From a checkpoint of a small mixture-of-experts model trained on Wikipedia.
Size: vocabulary 8192, 58.4M parameters.
Experts: 40 experts in each of 12 layers, 160 SwiGLU neurons an expert, 2 picks a token, a softmax router.
Training: a variant of Muon for the experts, 546M tokens, 4499 steps.
Below are experts of layer 4 (counted from 0) of a mixture-of-experts language model. Rows are named router (the router's row for the expert), gate (a neuron's input weights, with its number), up (a neuron's input weights, with its number) and show model dimensions 0-223. Each number is 128 + 32 x the weight over its row's rms, rounded and kept within 0 to 255.
Before each expert's rows: a language model's description of what the expert responds to. This comes from a sample of Wikipedia text that the model never trained on.

# expert 9
Description: Mid-word fragments after consonants. Word-piece continuations after a short initial fragment like t, b, pla, giving tone, tentacle, plaque, Beat; also compound starts like cross, bus, micro.
router [109  81 118  99 138 215 119  82 165 139 164  78 124 169 136 135 129 148 163 160 152 106 143 136  98 192 171 124 142 174  95 176 177 105 119 118 179  97  84  93 101 160 107 111 123  73 192 107 142 186 158 167  57 128 124 160 140 126 166  77 157 143  96  99 130 173 167 117  83 127 152 107 166 123 142 159  94 153 131  73 114 115 169 102 141 171 162  60 122  99 103 153 149  77 116 152  98 150 167 145  76 119 139 116  89 124  83 162 160  73  67 167 105 164 157 148 153 107 166 205 143 120 161 175 130 128 129 174 117  91 143 123  99 136 107 108 110  97  88  50 183 133 105 173 173 125 110 134 122 159 127 128 161 166 124  84  98 154 114 144 129  99 125 153 100 148 132 157 155  81 121 129  65 107 162 164  98 127 124 152 110 135 111 181 133 131 101 107 146  93 148 110 112  80 111 125 105  97 128  86 108 156 169 101  66 158 153 147 153 111 133 165  54 176 189  78 124 155 109 106 136 134 113  85]
gate1 [109 157 183 202 139  91 149 146 138 112 115 119 123 109  82 180  98 154 119  86 159 127 116  84 151 129 122 110 104 105 177 132 158 139 104 155  69 153 108 151 123  64 113 158 128 126  74 146 138  64 112  88 166  84 116 174 149 144 118 147 115 113 108 153  98 148 111 141  85  84 137  81 141 129 105 130 149  86 109 117 156 135 123 125  95 111 134 178 129 100  79 152 142 134 130 135 119 115 129 119  83 132 103 138 119 140 124  92  95 124 127 159 143 176 135  70  79 138 136 106  80  93  85 133 119  87 141 117 145 168 143 140 146 134 103 157 137 147 131 120 114 165 144  82 107 156 192 206  88 108  97 147 125  84 141  81  87 120  77 156  78 108 151 118 139 154 127 148 116  81 183 161 172 142 109 132 123 166 170 117  79 203  89 113 137 147 119  67  60 195  91 133 145 134 218 123 151 145 144  67 108  85 174  84 143 145 127  89  73  86 111 162 184 142  96 162 202 152  91 162 110  58 198 100]
up1 [120 155 156 177 116 176 147  89 115  99 184 157 104  96  59 150  97 161 202 183  81 122 132  89 120 105  99 158 127 109 143  91 133 115 130 125 112 125  86 100  94 178 102 106 119 111  88  72 161 158 122 106 126 144 108 109 113 133 166  91 149 113 170 179 102 143 114 124 107  77 151 142 107 100  91  34 144 143 128 206 116  76 132 119 130 151 160 151 117 130  97 136  73 103  75 120 153 175  59  75 148 134 137 132 122 127 212  76 134 114 116 150 167 118 172 127 130 160 167 148 150  70 184 164  76 174 176 170 128  68 108 125 146 126 152 111 139 123 123 143 110 134 170 142  67  53 140  43 159  87 129 139 171 164 141 123 108 124  98 126 123 122  67 111  92 136 184 124  57 141 115 107 164 128 173  92 164 160 148 148 119 143 148 131 130 152 113 144 118 155 149 120 137 135 133 123 203 129 160 118 162 182 134  95 139  89 177 137 113 162 110 154 123 139  81 161 105 102 126 121  85 178 121 136]

# expert 4
Description: Surname onset consonants. Capitalized consonant onsets and inner pieces of personal names in cast lists and rosters, such as Mah, Chris, Kl, j in Mjøen.
router [117 134  90  80 135 128 152  93 104  59 163 125  64 184  94 140 134 140 153 178 133 103  95 112 126 140 140 134  66 115 140  89 192  86  93  75  89 109 146 129 116 104 153 107 142 128 112  89 149 123 158 181 145  50 120 116  86 149 161 126  92 116  91 127 120 130 181 107 114 103  92 133 137 185 129 124 141 140 138 125 161  63 127 156 156 132 161 151  84  99  82 100 146 125 155  97 152 139  86 172 156 113 122  80 137  91 123 132 151  93 100 114 152  71 119 130 117 167  68 134  64  90 159 155 100 239 116 160  81  94 110  90 201 162 139 116 140 122  77  81 147 155 165 144 140 118  92 105  78  65 112 129 114 115 125 169  79 110  98 113  78  84  72 172 144 105 169 145 132 138 147 120  81  66 121 163 152 115 154 122  98 167 129 162 167 173 131 140 166 140 118 100  80  76 112 141 141  99 109 118 153 128 137 118 145 161 154 119 157 132 161 133 144 155 198 130 123  48 158 108  94  83 116  86]
gate0 [175 120  68 116 175 123 142 132 162 130 158 150 170 113 155 177 127 116 118 130 118 119 212 117 110 202 116 144  89  98  94 111 114 123 169 118 138  94 134  67  99 141  93 121 158 117  72 137 169 149  99 169  56 133 126 119 152 137 108 126 113  95 113 174 123 105  99 171 133 130 105 135 175 110 163 112  84 136 149 141 103 186 166 129 114 123 168 117 109 169 105 179  95 159 146 147 143 132 127  76 185 122 173 178  82 194  98 147  78 133 104  82 115 151 107 137 152 157 163 155  92 121  95 171 149 114  61 125 141 117 153 134  88 140  94 100 151 162  54 124 183 169 128 167 133 156 119 142  66  97 166 106 111 105 137 142 174 156 179  48 139 170 104 132 110 140 171 166 143 106 115  88 119 129 121 120 104 106 126 144  79 140 174  72 170 179 150 106 116 100 108 136  79 168 119 147 127  88 118 190  64 117 106 122 150 139 171 129  45 152 119 163 144  96 134 169 172 169  90 153 157 177  79 131]
up0 [121  95 110 151  81 128 136 149 135 125 132  96 101 112  78  91 131 144 150 120  87 179 105 126 166 160 132 125 122 156 130 124 178 122  93  55  95 115 111 152 156 150 109 133 138  94 136 103 128 135 134 102 128 160 122 134  66 115 136  84  98  89 189 155 154 167 137 174 120 163  81 197 133 116 124  92 172 120 123 170 135 159 148 187  81 109  92  85 133 113 172 137 164 111 109 117 117  79  89 165 101 138  86 176 115 120 101 101 167 122 117 124 125  73 142  82  93 107 100 149 161  64  79  60 149 116 164 163 130 187 131 166 170  99 184  82 103 113 111  64  74 125 175 129 131 123 163  83 150 104 132 101 195 183  81 146 136 127  90 104 111 117 115 199 140 123 120  87 193 150 135 138 174 142 166 124 143 110 120 136 167  75  48 112 125 183 134 135 145 124 148  54 156  70  81 102 157 133  78  91 166 157 135 154 111 138  98  66 176 141 157  51 107 122 126 122 131 109 162 111 136 145 110 110]

# expert 1
Description: Opening quotes and brackets. Opening quotation marks, parentheses and brackets before titles, glosses or numbers, e.g. "Heart Attack", (metreleptin, also date numbers after on.
router [170 131 143  88  61 143 140 122 119  60  81 102 165 135  63 123 112 129 109 131 128 166 170 164 141 150 172 153  90  99  94 123 163  85 113 164 107 113 168 166 109 173 124  98 109 114 115 163 116  91  88 131 130 160 116 143 104 126 138 148  96 112 143 108 101 188 155 111 132 103 122 147 153 176 121  96 126 174  68 144  95 185 101 185 112  92 113 125 129 144 115 146 143 151 126 158 161  65 169 140 124 193 105 107 160  79  57 158  78 194 174 138 125  71 126  72 162 109  95 128 172 182  79 133 147 151 154  89 149 146 118  87 135  95 158 123 100  92 165  69 185 129 172 152 141 126 143 137 168 130 107 153 170 120 165  82 116 118  85  70  93  92 133 156 120 114 138 146 109 143 146 143  95 138  93  96 176 144 140 102 118 195 201 101 101 151 152 130 104 139 113 121  96 135 142 204 140 167 183 145 110 116 102 190 128 162 111 147  95 105 147 168 116 109  73 193 174  94 122  95  91  75 150 133]
gate0 [180 168  63 188 129 135 111 141 117 130 103 131 139 165  97 123 160  95 127 129 183 180 161  83 173 200 110 129  71  81 150  88 113 133 142 114  74 143 170 147 111 112 198 126 122 151 122 130 137 133 109 126 121  83 124 126  78 139  89 162 136  79 127  97  86 141 104  80  72 102  72 117 100 145 117 104 107  83  99  82 143 180 141 145 133 146 125 127  57 131 149 131 126 125 158 177 186 149  80 132 182 128  43 143 109 163 108  98  91 106 148  84 175  82 124 127  84 149  93  62 144 138 108  80 125 176 129 130 110 141 117 203 146 127 115 174 117 114 144 170  91  66 189 155 117 108  97  62 119 118 118  85 123  79 119  81  75 125 122  79 131 123 102  65 143 157 179 121 121 108 134 152  92 119 170 137 170 185  95 154  97 127  89 160  70  88 142 124 109 138 184 146 112 132 123 124 137 162 136 136 139 110 147  69 104 123  98 122 124 154  55 129 169 123  95 122 150 105  83 141 137 119 151 114]
up0 [ 93  94  66 176 117 171  76 152 133 135 115  99 101 140 104 117 153  90 113 149 129 170 144 108 149 174 133 100  95 127 136 143 130 116 152  93 136 135 114 188 135 152 205 106 124 119 163 132 168  84  52 101 125 143 155 124  45 148  93 138  99  93 122 114 154 117 115 102 127  87 104 152  95 179 159  73 100 155 118 143  93 130 161 177 132 148 106  85  74  76 148  90 133 122 190 147 128 174  67 148 127 139 128 125  74 175 114  94 114 147 127 130 193 151 148  74 122 166 134 111 152 121 105  93 114 146 150 128 122 124 116 145  94 197  70 124 124 105  90 156  93 115 153 187 128 120 168  78 199 123 108 115 118 145 171  46 110 153 135 114 114 135 142  86 159 168 162  95  92  88 196 162 147 116 122 139 128 200 114 123  85 148 124 136 138 104  95 120  68 144 125 161 158 110 151 108 140 127  84 128 127  64 180  97 156  87 110  84  74 111  26 101 190 103 126 119 107 142 157 120 101 125 142 118]

# expert 28
Description: Numbers and plot verbs. Single digits in semicolon or pipe tables and after colons, line breaks in infobox lists, plus plot verbs like went, go, were.
router [166 164  52 121 109 143 117 118 159  72 108 115  95 122 145 149 130 142 160 128 107 192 136 104 140 146 133 112  71 168 136 104 191 144 124 106 149 150  64  79 118 137 151 152 135 143 130 181 146 133 158 127  94 158  85  33  85 102  99 194 145 137 147  92 109 155 202 147 131  80 124 106 132 140 130 141  73 153 107 111 129 121  97 158 125  63 162 156  74  87 100 119  74 110 156 137 103 115 123 159  77 122 107  85 202  71  99 111 188 180 203 161  69 142  82 109 123 136 112 116  88 109 168  89 115 126 193 134 115 116 136 114 124 168 129 110 122 111  96 100 153 154 140 143 162 121 121  76 103  97 117 168 144 158 152 111  58 123 108  60  99 120 158 163  99 118 102 114 126 158 130 141 158  94  87 175 127  98 140 154 111 176 149 128 118 183 118 123  85 149  62 118 106 127  65  92  99  67 156 131 110 108  57 133 116 173 138 112 174  85 108 122 102 134 135 111  98 131 122 113 154 103 180 154]
gate1 [ 93 136 115 192 174 161 119 123 116 165 167 107 139  90 104  95 137 117 121 134 107 124 143 108  70 142 155 147 151 141 123 133 110 113  85 111 133 119 180 105  92 196  90 127 129 141 209  86 207  92  96 112  92 183 143 107 145 106 147  73 116 170 104 102 171  98 100 145 104 182 102 146 138 115  91  99 131 192 101 112 142 158 151 122  54 137 133 103  77 141 212 106  91 158 134 187  81 146 160  99 116 121 137 115 115 122 115  93 172 126 103  77  98 118 123 149 152 116 170 108 172 123 144 125  88 151 162 147 129 166 168 165 111 140 178  96 155 160 106 150 166 171 163 148 142 202 128 128  94  93 152 134  70 173 108 107 145 147 189 202 147  40  95 112 136 104  98 102  37 119 142 134 138 154  94 109 142 130 133 136 158 174 136 103 112  96 109 144 134 133 110 137 150 125  93 104 145 158 122 123 142 168 101 148 123  69 162  83 118 140  80  96 125 114 101 118  96 178  92 150 188 143 113  53]
up1 [126  75 159 146  64 176  61  80 157 149 117 135 155 166 135 167 181 173  93  70 120  23 126 157 106 147  87 103 176 144 136 149 166 145 101 173  97 129 154 104 156 105 109  42 115 124 121 135 121  71 134 113 167 118 101 143 130 133  95 158  72  89 189 150  91 153 104 133 151 138 141 121 171 145 130 140 198 110 124 168  84 112 115 129 182 138  98 151 172 140 122 116 170 149 101  93 118 118  99 120 178 200 141 106 125 129 150 149  87  97 103 148  91 102  75 110  86 112  97 138 176 151 106 161 203 104 107 206 171 111 150  78 168 109 100 113 122 159 135 106 108 113 117 123 136 120 117 129 182 162 105 174 114 141 183 129 115 104 110 189 170 127 100 159 127 139 134 129  93 127 172 115 162 109  52 169 109 147 166 152 140 136  85 118 128 157 141 114 109 141 136 125 141 143 123 163  83 135  99  93 152 127 168 131 164 114 136 217  89 146 149  97 144  96 120 154  44  99 121 103 124 113 146 103]

# expert 27
Description: Biography infobox fields. Biography infobox field words and life-event terms after a dash or line break, such as Born, Died, Preceded, Known for, married.
router [170 167 216  74 198  57 101 174 142  97 111 162  97 155 143  87 118 156 110  84  66  67 136 132 156 133 143 156 145 157 179 208 111 167 109  95 101  61 116 131  97 107 114 166 179 127 110 141 147 129 136 119 143 148 116 104 162 119  78 104  72 110  82 102 121 130 194 136  88 101  96 117 164 136 104 125  98 104 130 139 175 100 102 159 155  81 169 127 120 145 105 157 106 125 149 162 133 109 114 136 122 105 179 125 132 184 146 134 148 148 159  90 134 155 104  74 137  75 145 113 107 164 124 123 112 111  91 116 158 192 142 169 169 149 112  85 119 116 182 165 125 177  60 101 140  87 156 119 107  92  77 137 163 117 173 202 147 127 125 114 117  93 154 112 121 115  95 138 121 147 112  77 111 196 138  77 121 124 150 206 111  83 144 122  80 133 183 153  90 122 159 114 132 137  79 105  99 144  97  98 117  99  78  70 144  79  75 136 117  90 152 112 139  93 110  98 129 167 149 160 131 146 143 156]
gate0 [ 88  82 141  80 148 109 105 116 140 187 123 150  93 115 168 150 113 145 128 132 141 185 119 135 127 135 132  67 136 156  94 169 123  93 133 174 130 126 130 120 127 181 150 139 143 114  71 101 165  86 125  84 105 144 147  90 167 135 161 132  39 133 135 189 122 150 138 116  46  84  99 118 180 149 131  92 107 170 103 144  91 158 121 151 155 127 153 100 126 129 136 123  74 120  92 114 105 158 147  78  95  91 100 100 127 173 131 183 110 158 133 130 181 152  88 145  81  69 101 129 145 156  87  98 160 172 111  80 139 127 166  86 144 151 151 203 126 116 117 101  98  89 122 231 126  55 123 141 167  95 129 129 105  75 147 100  80 147 139 124 108  93 137 109 165  98  85 111  90 124 158 117  81 114  88  67 158 153 159 176  99  81 126 128 136 119 168 158 127 124  81  73 208 163 188 148 166 122 116 147 120 134 106 102 142 159 140 119 113 161 140 103  96 142 182 183 152 174 119 122  87 124 124  65]
up0 [114  82 196 109 100  51 176 141 115 164 102 177 100 158 193 132  99 162  82 159 115 104 106 108 131 101 177 212 148 115 124 137 166 114 136 114 148 153 118 126  66  51 156 112  52 107  92 136 140 121 149 110 123  70 117  86 175 151 135 138 151 163  89 134 140 126 154 107 140 125 103 155 196 153 147 105 105 126 163 108  81 114 119 195 102 140 165  84 137 123 130 132 112 165 112 120 118 102 143  75 153 110  81 142 104  74 146 134 103 170 125  77 119 103 143 172  99 166 128  72  62 117 150  81 107 118 118 101  86 126 131 188 184 118 153 135 127 123 118 122 144 108 135 119 134 157 138 155 141  59 119 147 103  89 137 140   0 176 122 107 140 149 105 134 154 155 125 114 129 134 150 103 183 122 125  73 139  94 163 151 142  89  95 160 158 160 111 114  93 149 122 145 101 165 120 115 120  68 147 128 105 166 144 124 115 180 123 123  85 158 150  95 153 175 117 165 119 115 175 161 102 131 138 119]

# expert 26
Description: LaTeX and numeric sequences. Backslashes and symbols in LaTeX math formulas, plus hyphens, digits and line breaks in score lists, codes and taxonomic lists.
router [165 114  59 119 105 193 128  84 137  74 152 132  93 126  82 167 125 128 212 111 159 185 164 133 127 121 161 132 109 109 114 159 177 114 131 136 184 134  88  67 100 134 167 129 169 107 180 163 136 122 177  84 113 156 128  80  84  84 129 194 149 111 142 127 118 162 182  97 179 111 164 109 112 122 115 130  81 188  80 123 145 163  87 171 144 104 135 147  90  82  78 130  60 126 157 149 113  74 140 155  78 133 158  96 144 155  69 114 151 123 190 171  52 137  87 106 145 111 114  82 113 162 113 184 181 117 164 161 124  94 175  81 117 121 138 157 104 108 142  68 149 154 162 173 143 140 173 138 140 135 134 162 167 122 155 120  92 165 134  66 115 127 144 137 104 163  44 118  96 146 139 138 112  86 114 111 126  90 177 137 122 165 165 159 106 160 159 134 103 159 132 129 122 123 105  97 104 144 136 133  98 127 114 125 115 156 175 144 162 101  59 158 108 190 135 139 123 108  68 127 146 105 153 111]
gate1 [145 136 105 132 204 145 109  99 112 121 157 127 199  96 129 172 167  98 108 130 149 154 162 126 122 140  94 163  97 171  48 109  78 149 161 167 123 112 168 119 126 154 142 153 127  94 120  57 176  99  99 141 131 108 107 134 136  95 147 178 129 127 128 123  99 119  91 114 150 114 164 123 127 104 173  83 182 150 136 121 136 137 178 105  57  87  96 155 129  96 155 107  45 146 139 164 182 117 187 140 131 107 115 133 133 148 188 170 135 105  89  98 129 177 130 147 146 100 162  92 138 182 127  84 150 103 147 143 147  72 117 162 131 137 107 143 124 128 137  76 155 154 126 199 169 123  70 124  76 144 118 183 119 128 136 124 129 127 143 154 126  96 107  86 114 175 120 159 109 155  85 162 132 114 110 100 163  58 150  87 103 178  46 184  92 160 169  98 162 139 235 143 120  91 162 150 125 182  95 155  92 116 156 159 103 125 119  86 164 117 141 149 143 115 111 199 145 116 133 191  99 146 122  93]
up1 [133 107  97 164 149 170 155 150  59 127 153 114 200 108 111 141 159  97 107 122  91 135 183 186  92  94 139 134 144 131 111 173 112 162 128 129 110 121 139 110 123 142 133 139 121  63  84  46 142 117 120 119 102 125 124 124 111 103 113 187 167 129  92 107  68 149 139 193 149 123 109 121 128  93 202 106 183 126  87 118 131 109 111 142  62  69 126 110 115  30 157 141  90 194 150  90 155 156 148 111 130  89 106 106  99 120 124 206  95 124 137 156  87 134 117 163 149 141 124 106 150 152 143 114 113 121 223 138 107  34  97  93 126 173 124 145 123 140 110 145 177 141 133 159 158 156 211 143  59 119 172 173 109 121 145 114 141 187 104 157 148 168 152 141 155 126 113 136 125 163 137  95  95 110  99 112 130  88 170  36 108 181  94 175 130  88 142 105 118 125 153 149 152 116 121 115  95 124 108 146 157 111  84 199 126 131 157 128 145 119 103 145 110 194 148 118 179 122 141 123 132 117  99 118]

# expert 39
Description: Person and role nouns. Nouns for people's roles and relations, and agent suffixes, such as father, band, singer, writ-ers, grand-son, often after his or the.
router [ 99  99 171 153  98 102 119 134 106 147 103 134 139  96 146 148 155 134 143 127 144 127 147 156 113 134 170  94 132 142 109 121  59 155 112  97 126  80 121 170 136  88 122 122 118  72 103  97 153 154 145 177 111 107 172 129 120 164 163 130 114 160 180 127 163 136  81 112 137 142 138 131 176 129 165 160 135  47 111 172 136 145 103 129  71 203  96 136 113 153 143 160 140 116  77 173 104  69 161  67 124  78 145 168  99 189  90 131  88 115 131 131 201 153 155 140 150  89 132 105 122 151 105 155 153  80 117 121 190 106 134 192 197 129  90 146  95 115 140 102 192  69  59 103 105  75 166  93 169 150 112 149 126 186  95 110  55 101 109 131 129 128 170 129 145  88 112 139 153 172 157 142 157 107 126 116 133 103 118 146 128 209 123 134 118 122  65 118  94 136 183 138 172 120 176 114  97 135 142 132 165 183 190 136 149  81  74 101  74 110 151 161  91 164 137 112 128 117 152  99 171 189  86 114]
gate1 [ 88 111  43 143 174 104 167  87 103 150 156 137 170  96 134 136  91 213  61 154  81 137  80 138 110 150 153 127 153 122 148 110 158  98 180  93 153 115 118 111 169 130  84 107 102 133 155  82 104 160 147  71 146 118 121  99 109 112 145 104 159 128 155 150 127 170 111  97 150 136 146 109 157 186 134 143 116  91 123 131 107 107 126  98 100 143 106 138 148 124 105 169 113 119 146  75 103 125 134 116 143 114 116 130 118 131 117 171  96 155 111 181 129 170 109 163 138 180 156 195 103 164 116 138 158 113 149  95 128  91 161 139 173  74 115 140 129 168 113 165 141 160  77  91  79  54 111 112 104 174 142 142 176  86  92 171 165 192 113 197 122  60 149 156 125 137 113 114 156 145 108  97  83 157 123 189 131 121 158 124 143 141  91 216 151 153 175  81  69 106 129  75 129 151 104 129 155 187 137  62 140 169 148 126 163 101  86 116 110  86 189 107  41 126  99 180 126 139 103 134 121 143 102 151]
up1 [ 90 153 168  88 121  34 188 150 172 156 146  91 133 143 149 144 119 126 125  87 112  52 122 107 116 111  95 138 125  80 168 131 129 137  97 117 139 106 134 123 154 119 131 123 156 156 113 131 164 127  81 121 196 101 112 131  82 228 133 107  78 104 142 100 132  97 160 176 107 145 120 160 157 106 128 102 150 167  53 109 150  74 145 183  99 120 133 104 154 164 134 165  94 123 109 124 153 136 161 187 133 161 128 127 183 126  77 134 184  78 193 116 106  89 128 142  93 119   7  74 124 114  94 110 147 103 123 140 151 112 114 178 124 122 113  91 139 108 217 128 135 138 100 138 122 164 103 184  83 132 147 120 113 101 133 137 129  65  84 135 167 203 107 146 115 141 185 129  88 139 173 149 171 125 112 138 168 131  96 151 126 140 132 125 124 138  96 128 176 151 131 159  92 128 152 181 147  57 122 110 130  88 113 159 103 136 150 149 122 140 132 114 175 108 118 105 122 101 171 156  91  49 164 116]

# expert 23
Description: Capital initial letters. Single capital letters starting a proper name or abbreviation, in tables and after commas or prepositions, such as R-iverside, F-erry, M-ogadishu.
router [122 147 121 120 108 109 136 100 142  95 139 110 101 126 100 109 112 141 154 165 138 125 118 106 145 137 108 107 109  58 139 173 124  75  76 141 155 140 121  80 122  86 152 114 195 112 107 112 117 107 168  85 241 177  87  83  68 182 143 124 115 124 100  96 121 162 182 140 138 125 142 136 129 110 105 142 119 128 118 108 107 147 106 146 141 111  99 124 121 156 148  88  98 112 115 148  89 182 126 127 100 179 108  81 109  55 111 101 105 116 137 112 199  76  84 162  97  98  66  97 134 110 117  58 152 187 118  83  66 133 157  88 168 161 119 110 125 119 112 174 131 149 197 157 120 158 128 101 111 162 137  93 113  76  83 141  80 145 156 121 112  63 106 139 145 114 175 162 122 145 166 147  75  36 107 169 118 131 105 129 158 196 182 165 134 154 164 135 119 108  87 116 116  88 107 137 103 120 171 143  81  99 113 176 153 167 140  85 133 152 132 114 106 152 163 151  95  69  68 111 146  98 188 107]
gate0 [127 133  83 103 103 147 153 130 156  95  86 130 132 134 158  75 132 129 133 117 136 115 117 129 107 126 134 103 151 159 144 132  76  86 186 118 154 146  89 142 105 107 129 196 130 130 112 120 121 199 184  74 146 217 111 116 135 107 127 138  83 153 193 174 182 169 166 171 107 145 108  86  98 182 107 149 113 141 129  87 153 172 114 100 131 126 206 135 189 142  77 112  96 130 128 175 140 128 118  85  99 155 187  96  75 127 130 111 127 135 149 120 100 163  93 102 155 109 221  92 159  85 130  67 141 169 234 139 131 172 120 135 118 174  92  95 123 102 167 112 139  71 118 112 115 156 202 109 122 142 163 120 120 164 169  95 123 123 167 144 214 166 145 108 141 145 187 121 143 158 173 138  90 131 147 160 150 156 120 125 173  64 158 153 124 154 129 124 132 145 178  64 145 105 159 159 148 112 119 175  72 161 112 115 113 150 151 160 141 124 125 143 107 183 142  94 105 125 127 145 131 163 125 164]
up0 [162 111 127 118 135  96  24 153 122 159 167 148 149 108  87 143 137 172  75 142  74 147 140 133 142 175 125 141 126 177 108 138 140 138 143 109 119 167 145 165 145 157  91  95 128  80 135 119 140 164  92 131 107  92 145 145 150 123 155 153 121 102 148 113 155 139 177  73 103 143 122 129  86 112 135 127 147 214 120 125  61 137 131 133  85 147  92  94 115 125 165 109 113  89 134 160 126 132 117 122 174 129  92 123 129 184 170 132 164  78  90  84 122 169 126 167 101 140 119 103  88 119  55 209  67 117 144 152 152  54 119 102  78  54 170 155 122 144 108  95 153 182 101  77 133 159  81 128 105 121 191 159 113 111 108 182  81 120 113 120  54  47 118 156 114 115 178 142 105 112 118 119 110 108  19  90 111  99 154 128 107 115 120 145  91 119 161 119 110  75 120 145  99 134 159 144 131 122 135 112 167  94 129 204 134 120 143 129 117 146 155 196 179  87 128 144  84 136 109 112 126 164 158 129]

# expert 12
Description: Line breaks, table fields. Line breaks, pipes and dashes in tables, infoboxes and lists, plus field names such as Population, Elevation, Synonyms, Density.
router [130 165  91  91 116 200  96 144 145 134 141 152 134 125 132  60 127 123 161 143 126 100 140 159  72 152 119  91 106 116 147 129  87  88 157 115 135 148 108 137 109 177  84  83 142 152  92 131 129 146 179  77 112 180  79 143 116  96 105 164 111 119  59  70 132 167  42 120  97 152 166 151  90  79 101 126  95 143 133 140 175  95 152 140 108 132 201 139 134 109 102 148 101  90 137 161 142 169 152  95 173 135 110 191  86  91 163 128 155  75 125 104 109 129 137  89 113 164 162 105 159  81 111  55  71  83 121 130 147 148 128  98 110 113 103 132 143 169 172 139 101 140 157  95 167  98  99 104 108  65 163 109 174  82 136 114 180 136 160 166 157  94 142 124 132 144  66 156 113 132 105 133 126 190 119 102 102 118 195  64  84 131  87 122 106 163 109 108 105 106 121  99 158 157  81 151 101 144 127 118 110 106 116  70 117 166 140 205 178 130  65 133 136 114 200  96  92 150 148 102 140 129 176 101]
gate1 [120 117 158 136 165 133  90 162 122 177 186 187 131 159 131  93 146 100 129 194 110  80 108 103 141 111 148 110 100  91 108  73  84  85 120  97 138  83 180 126 133 130 153 170 126 147 162 165  82 158 140 139 117 103 186  74  96 175 140  94 126 130 152 125 102 145  94  86 199 168 179  95 181 119 149 115 189 145 125 157 123 169 103 152 168  97 174 136  81 125 145 139  60 135 115 154 137 161 114 186 150 137 101 143 128 161 112 127  66 107  70  94 159 102 116 129 134 145 182 109 139 154 122 166 106 157 116 115  81 159 126 125 145 140 144 152 118 203 110 129 101 185 125 111 201 109 127 118 124 108 120 158 128  66 147  94 171 129 192  81 141 126  73 143 100 131 150 126 116 121  79 129  59 228 152 112 125  99 113 116 136 169 110 112 160 150 116 116 135 133 175 154 186 143 168 165 155 112 180 127 106  73 152 117 158 134 103 148 171 149 184 100 129  97 118  96 139 203 163  71 123 158 126 122]
up1 [105 120 133 117 115  27 127 149  80 132 106 121 120 123 128 111 101 118  67  88 192 151 114 161 118 121  93 166 157 118 143 119 119 166 175 120 102 169 155 151 206 167  85  60 124 129 147 146 124 113 147 134 169 141 137 103 105  95 134 163  76 147 137 116 109 153 146 198 147 160  91 124 105 169 113 143 151 179 125 101 117 179 101  69 130 162 118 142 128 106 126 168  90  96 123  96 140 108 149  82 130  92 159 143 136 129 130 130 206 160 130 158  74  78 153 104 139 132 158 192 171 143 117  95 121 101 125 149 139 112 195 127  88 104 109 157 150 105 106 116 121 119 157 142  75 120  91  72 122 140 164  84  85 156 105 147  55 149 109  90 105  79 149 158 160 127 117  80 172 154 114  95 146 130  76 115 137 168 184 110 129  92 125 100 155 121 124 145 189  76  96 101 133  82 173 137 142 133  96 124 174 175  53 156 114 184 143 173 189 154 122 158 125 180 136 186 140  88  64 169 154 110  98 145]

# expert 6
Description: Name-initial fragments. Early pieces of proper names and title words, often in quoted song or album titles, such as En-v-irons, St-ormy, An-k-ita.
router [ 99 162 155  90 114 135 137 129 130 163 180 128 126 125 147 104 104  67  45 167 115  82 138 120 163 155 144  75 144 169  72  93 185  80 108 124  90  81 111 172 191 147 156  92 122 111 131 104 152 116 164 117 145 100 103 134 167 136 146  68  30 100 156  71 148 119 211 118 146 130 115 132 135 145 138 185 104 110 141 178 112 143 109 108  94 159 177 117 139  97 165  96 148 171 135 137 138 103 105 127 157 138 150  76 148 115 102 166 130 102 148 128 131 123  90 179 105 106  81 134 164  95 104 113 137 110 137 161 138 193  90 100 188  99 149 119 101  93 128 157 108 166 146  53  92 194 150 117  24 106 166 105 179  88  95 133  91 104 125 144 125 146 135 161 132 110  80 104 156 145 115 162  99  76 107 101 143 119 164  76  94 159 149 127 151 120 118  67 107 154 136 157 114 154 124 150 147 137 102 140 103  85 129 161 151 150  93 113 179 123 129  56 156 120 141 179 157 121 182 108 157 177 146 109]
gate0 [110 108 164 129 161 149 156 109 136  94  67  86 138 141 158  73 115 159 102 161 106 119 168  99 151 167 200 101 101 134 200 139 105 130 103  93 121 124 102 101 124 157  87 116 127 113 130 105 155 143 139 160  30 140 100 147  44  94 142 168  87 152 103 134 144 134 121 138 128 173 128 103  96  90  95 121 116 118 135 153 129 132 111 124 123 109 154 140  99  85 111 152 109 133 153  84 145 106 128  82 125 125 119 133 103 163 111 161 179 182 134 152 146 180 124 163 133 127 150 166  75 100  93 120  95 106  64 128 119 139 171  91 140 128 163 160 114 146  84 104  40 175 149 225  91 100 140 171 113 107 108 136  89 138  88 127 174 135 150 147  80 118  61 133  89 223 198 137  78 174 145 130 122 141 114 210 144 121  83 162 150  97 103  73 109  97 154 139  89 157  65 121 132 110 112 131 194 116  90 115 160 127  99 121 140 160 128 150 124 120 135 175 110 192 139 134 136 148  88  83  99 103 160 152]
up0 [ 97 158 137  83  89 136 186 176 163 154 142 143  39 155 138 160 112 183  95 164 111 103 117  78  92  88 122 142 157 128 118 101  37 137  88 154 152 134 145  73 141  63 152  63 167 143 138 145 153 140 111  84 123 169 138  75 167 141 158  68 152 112 114 133 103  46 122 169 129 136 143 111 168 118 173 122 152 151 191 182 124 123 120 104 102 144 105 125 130 153 171 113 130 167 119 130 120 116 133  90 167 124 112  92 120  83 177 131 135  99  93  76 205 180 162 143 129 148 157 121 129 132 103 144  83 131 141 167 172 150 109  80 115  87 176  97 140 168  88 108 105 129 150 114  76 172 157 135  81 140 133 106 139 132 175 122 111  80 150 133 136 201 180 126 123 132  93 136 123  80 129 213 138 148 105  86 151 159 159  82 147 135 184 131 106 104  83  84 103 130 101 110 142 174 151  66 116 122  96 110 116 137  80 155  86 108 156 129 126 155 122 133 130  75 103 130 110 120 203 145  88 105 138 102]